Below are experts of layer 5 (counted from 0) of a mixture-of-experts language model. Rows are named up (a neuron's input weights, with its number) and show model dimensions 0-191. Each number is 500 + 40 x the weight over its row's rms, rounded and kept within 0 to 999. Numbers have three digits each.
Before each expert's rows: a language model's description of what the expert responds to; "mostly gets" lists some tokens that are sent to it at least half of the time. This comes from a sample of Wikipedia text that the model never trained on.

# expert 15
Month names and date parts like 15 'July' 1664 or Released: November, plus in, on and commas that lead into years.
mostly gets: "November ", "June ", "March ", "January ", "July ", "April "
up0:462474511454552468500543474470527502457502494515479494417564398530477431522505513587431497490522497460546465525405475499539517498443531456490474469538469536480499536500597479433536466495516460514613537525464497487480475507476608530472508439489504564456496476461500466495431494464445537497504498511561487487552506511561480516497496539516465477496573437504467443515508518511520420448475455466508498546488441409505463493516543471523563563503473491590502499589550518462439494499431538474467516465507472461513439524524478533480423585478550560488474510415511469510544542496495475484

# expert 9
Articles, demonstratives and noun-phrase adjectives before the noun, such as the, a, this, same, another, final, separate, different.
mostly gets: "this ", "same ", "another ", "This ", "largest ", "main "
up4:535468532390483533484468506522527501481549500468520515490510542490532503514475504543534485506533452458487522556530485555515537519499477490554533463506529497473520539484508505467502481558534507530588525468581521514509498525557500486430508489564646546443522536470520549496488502543480443485502496542343502582513572555494507503502477532481559484517428407489492503544502496423546494479468439452485449472397542509511452501496509503504531464528458439458477502489539494470537498499493471471509497535506458481528433528586524562471500555492529504504530563507456500441502416371499540516

# expert 14
Short pieces in the middle of rare or foreign names and words, such as -all-, -ag-, -oun-, -ologist, plus apostrophes before a possessive s.
mostly gets: "ell", "ip", "ub", "ic", "ig", "ach"
up11:453521498578621514503572498510434554509458541443479550465469541489459474472558488517521505536571422411487481541510514393476562467497517509539495498512572530506511534485485488490503502509472477516441461495506399463509585507502465495540496423528547489483485494532538513500410498486503424497521505521499433489563489514490501426558471578520490461407516493524493604460526459481466492485506470564493492519468459500497489562531492502496500498472502490509545404511564472621592480516550478467502496481445498455464496486469467425515531495441566523453466511499485497535536538485532492485

# expert 6
Prepositions and verbs that open a following noun phrase in narrative prose, such as with, by, into, took, sold, create.
mostly gets: "with ", "against ", "took ", "into ", "where ", "take "
up0:477474481513475414577495568481504508494500439499547490526479502495489592531533466435487567455460457501486504518531393519466545472576498540487526506532439502501506455497511501524537459528577542498483466500545499438505519500536508495485446412494485496533563510454502420488503444521506463467502453478496541488506455500451595498563518523543506499487512465477496461498550480441509490512487474508540464506476479508538483495479460539528497450508562505528524458358594474552506487504546551570513540447450535545462563483495505585526498513358532518505551478499476608526512447471474539553

# expert 3
Forms of be (was, is, been, were) and clause connectors (but, while, though, commas) that start the predicate in running prose.
mostly gets: "was ", "been ", "being ", "were ", "be ", "but "
up4:466480496533499506551434482502498557495540418494486482506501528480578509548483517622500460538432549493427442488517519518549521515505465468446525522527458428426511487530452495594506489554532472528500459546460498506525530418508516493499494563506503456414619543508483504567498452494499569494481482539433505521452470589524488496507423476494547490470465516500503493478502507472469569469442507493510498546496481437479370520536513494499555519471557463426475471466518487578564521558511520507422476509473570499487467476529521502480558525521500498527501569521474447513489509481575505588

# expert 0
Closing punctuation and markup in structured text: sentence-final periods, closing parentheses, semicolons in infobox lists, == heading markers, pipes.
mostly gets: "==", ")", "|", "=", ";", ")."
up11:500500519522493467450499506535459496477501498499499501471553558539471590576529484512486503465475484456530478606533513483548518439508469510515505447465462502505595444485467392454496499496505459546501464445499574548478577453587517559510493461494473524512569528547493475441505506486435523536477513470448498507500518507518478493579493479454499496530474525516547505464610606521517492505456486471494449530500509527444502511533470541474501406553443495501527568562495466464494516479483374500445509479452487494517446487516491488478503437488517474500470512520524518488454486412386533385

# expert 5
Capital letters or short opening pieces of proper names and foreign words, often after parentheses, hyphens or quotes, like Sh, St, D. 'p'ugilator.
mostly gets: "Sh", "St", "Th", "He", "Me", "Be"
up11:512501410490578406444501555511472510548519504439499532476554453527516552541470572533497500510462448510455383518463500518484576531460579474471556498532527528528505524546449509535475509455517543499506440465499505500500475387500544503491470476441484502446499466519531528504554448500420500424503529473446383566478576464517555478485406499535512425550525509538510411513531471569544494488440510491563454545500477499499446532468522516464525517518486565510516468499510510435454500514444496470540503486457534479504513487392506521478473533513454454508534577504521488506458460494528511499

# expert 2
Common nouns ending a noun phrase, just before of, and or in, such as system, people, team, years, company.
mostly gets: "system ", "people ", "members ", "games ", "director ", "years "
up0:525416474444514494563512491383608467510515497497532539503556581479606461486437496461479504467425508504514491469492505513551513503486546551532497544540494495508497515444501471541475443423509566590411517506471480519515487543499481495543541489499488501485554479506456500467460492464524457473474536536512481468513482455482508491459507553478496498500515460392534489500595468524437500506481481473502495505521474532513480500479542424376499501498403540481508494516446554490501533555579571564458536488456513442525497513489497478599525519464490471500552450509518501588582512506490535444

# expert 12
Capitalized words opening infobox sections (Personal, Scientific, Legal), nationality adjectives (British, German), and the pronouns he, his, their.
mostly gets: "He ", "British ", "Personal ", "European ", "she ", "he "
up15:529496500517520487484528421498519537491406517573504470501537494391491546512433495521543502500550495500448465425379522526561518505511409514557491567498514505532450488543514490498518570534481520494468508477490456506517490456561486465502490513496482519546544531498561493562516480554505483456481494505469459530613442433460570503513518449480475495523484478502502557488460532559583543498559568428539475517550428501444486522426487544491473535480455509605552543501432535500498474596527504524501465498473489471499550508520463494547518530532500495493507454492555493519595459464583460541

# expert 11
Line breaks, sentence-ending periods and list dashes between items or sections, especially after "may refer to:" on disambiguation pages and in lists.
mostly gets: "\n\n", "\n  ", "\". ", "). ", ".\" ", "\n"
up4:462500564467549500516573501480504513499495492550522506511468466498526513540584441473500480497495360469509515568532405493515514471504567508430577475575519563471490487489500466401453569538511466503533525501531498513463453534473436516454511533506483491527561437483521506462496482522488511448446455496466469502507526515501476543572476548492421449448501517512502503523509549435540517504547500495592602510492503393482480541478510438552474460561471465418539539535533459513537481419580516507515537472519514495510479493481550523526490500558580474557483469515523475431507502449536510428

# expert 7
First piece of a word split into subword tokens, often after the or a, as in mil-estone, hur-ler, stri-ker, Blu-ray, fan-light.
mostly gets: "tick", "Tur", "Her", "Black", "Col", "Or"
up0:429442422539498511570506514494532503476499494434554476514520498551503556500479456518493503411501417510450544404491493456507517519520494525464566612503417473520470484486482550499497473500478446478504495494509540453570499496557462494525516507489498512503441479517606468429499455425493543456480523508481538495520545463464598543379470529499471511489426498547501520497519501489526475479412564469519489516477470518449527509511478470477434482499509496503446500512512498544504481606435500487493480512493622488520528493553523548533474528506570551514489534503513428610488476505551448468

# expert 8
Words inside song, film and show titles or name lists, often after quotes or a first name: My, Night, The, George.
mostly gets: "Take ", "Chris ", "My ", "Sam ", "Mount ", "Kitt "
up0:491459496606504485494587494561468517478490496431535506452545520601513556509527430533533494497493446497499515513451498491546504511509488484500512487533498482502502512466491522528450510436528529506496508491512455511439428543511482493477580503508512515538528460525518508494480499450493591490494488497462435507463517496419507642500498531507488479537514532526472525592514504433458522474504496501492529553624433513466463482473502465593471421495550365380521542538502583502501486478452506481471506426595504502543493520517552543503489500472435533531532507491500491452459492497492429497

# expert 10
Pipe separators between cells in wiki tables of sports statistics, election results and place lists, usually after numbers or blank cells.
mostly gets: "—; ", "\\", "{\\", "$\\", "| ", "%; "
up4:501513494459455484477498539494399470505487466476493444511546383450482562500547475492499501497545475423460489545552538498499497502542426473506511491499524553495528488541552500533548466493343388478527562499472529508522491500526559567479504499435485497522536508560413524492509495565571492426508501484519501578503431501484494500520515504486455494478475495521539478465564529502510471492483529492536516488524486472484392470586541566514509435469520497476572523496493506497558561617460514496435511523518558469504474532473496486456491555516481532510486552525444520496490478492461445612

# expert 13
Cells in pipe-delimited tables and semicolon lists, such as Votes, Candidate, %, numbers and dashes in election and sports tables.
mostly gets: "Votes ", "Score ", "Candidate ", " ", "FW ", "Result "
up4:500484416534598555546559459521510547564414481505471495497513555486474417449500432525484486492463512546482507497458424421550562445519499489529463524492523483474486503441521494569459497501469489453456578507516510511499470459489523508500479410509502533504436554445522519500511571458454508504503448406507460429501512499471499517497553508557427507504458464386473496512465515537601530558497499503541567491421506538494517495500509499511467443535443523504574498518529444475496474494498515441459425491504549496471537502481498478505459546525602474455394486498472517521512500490550501419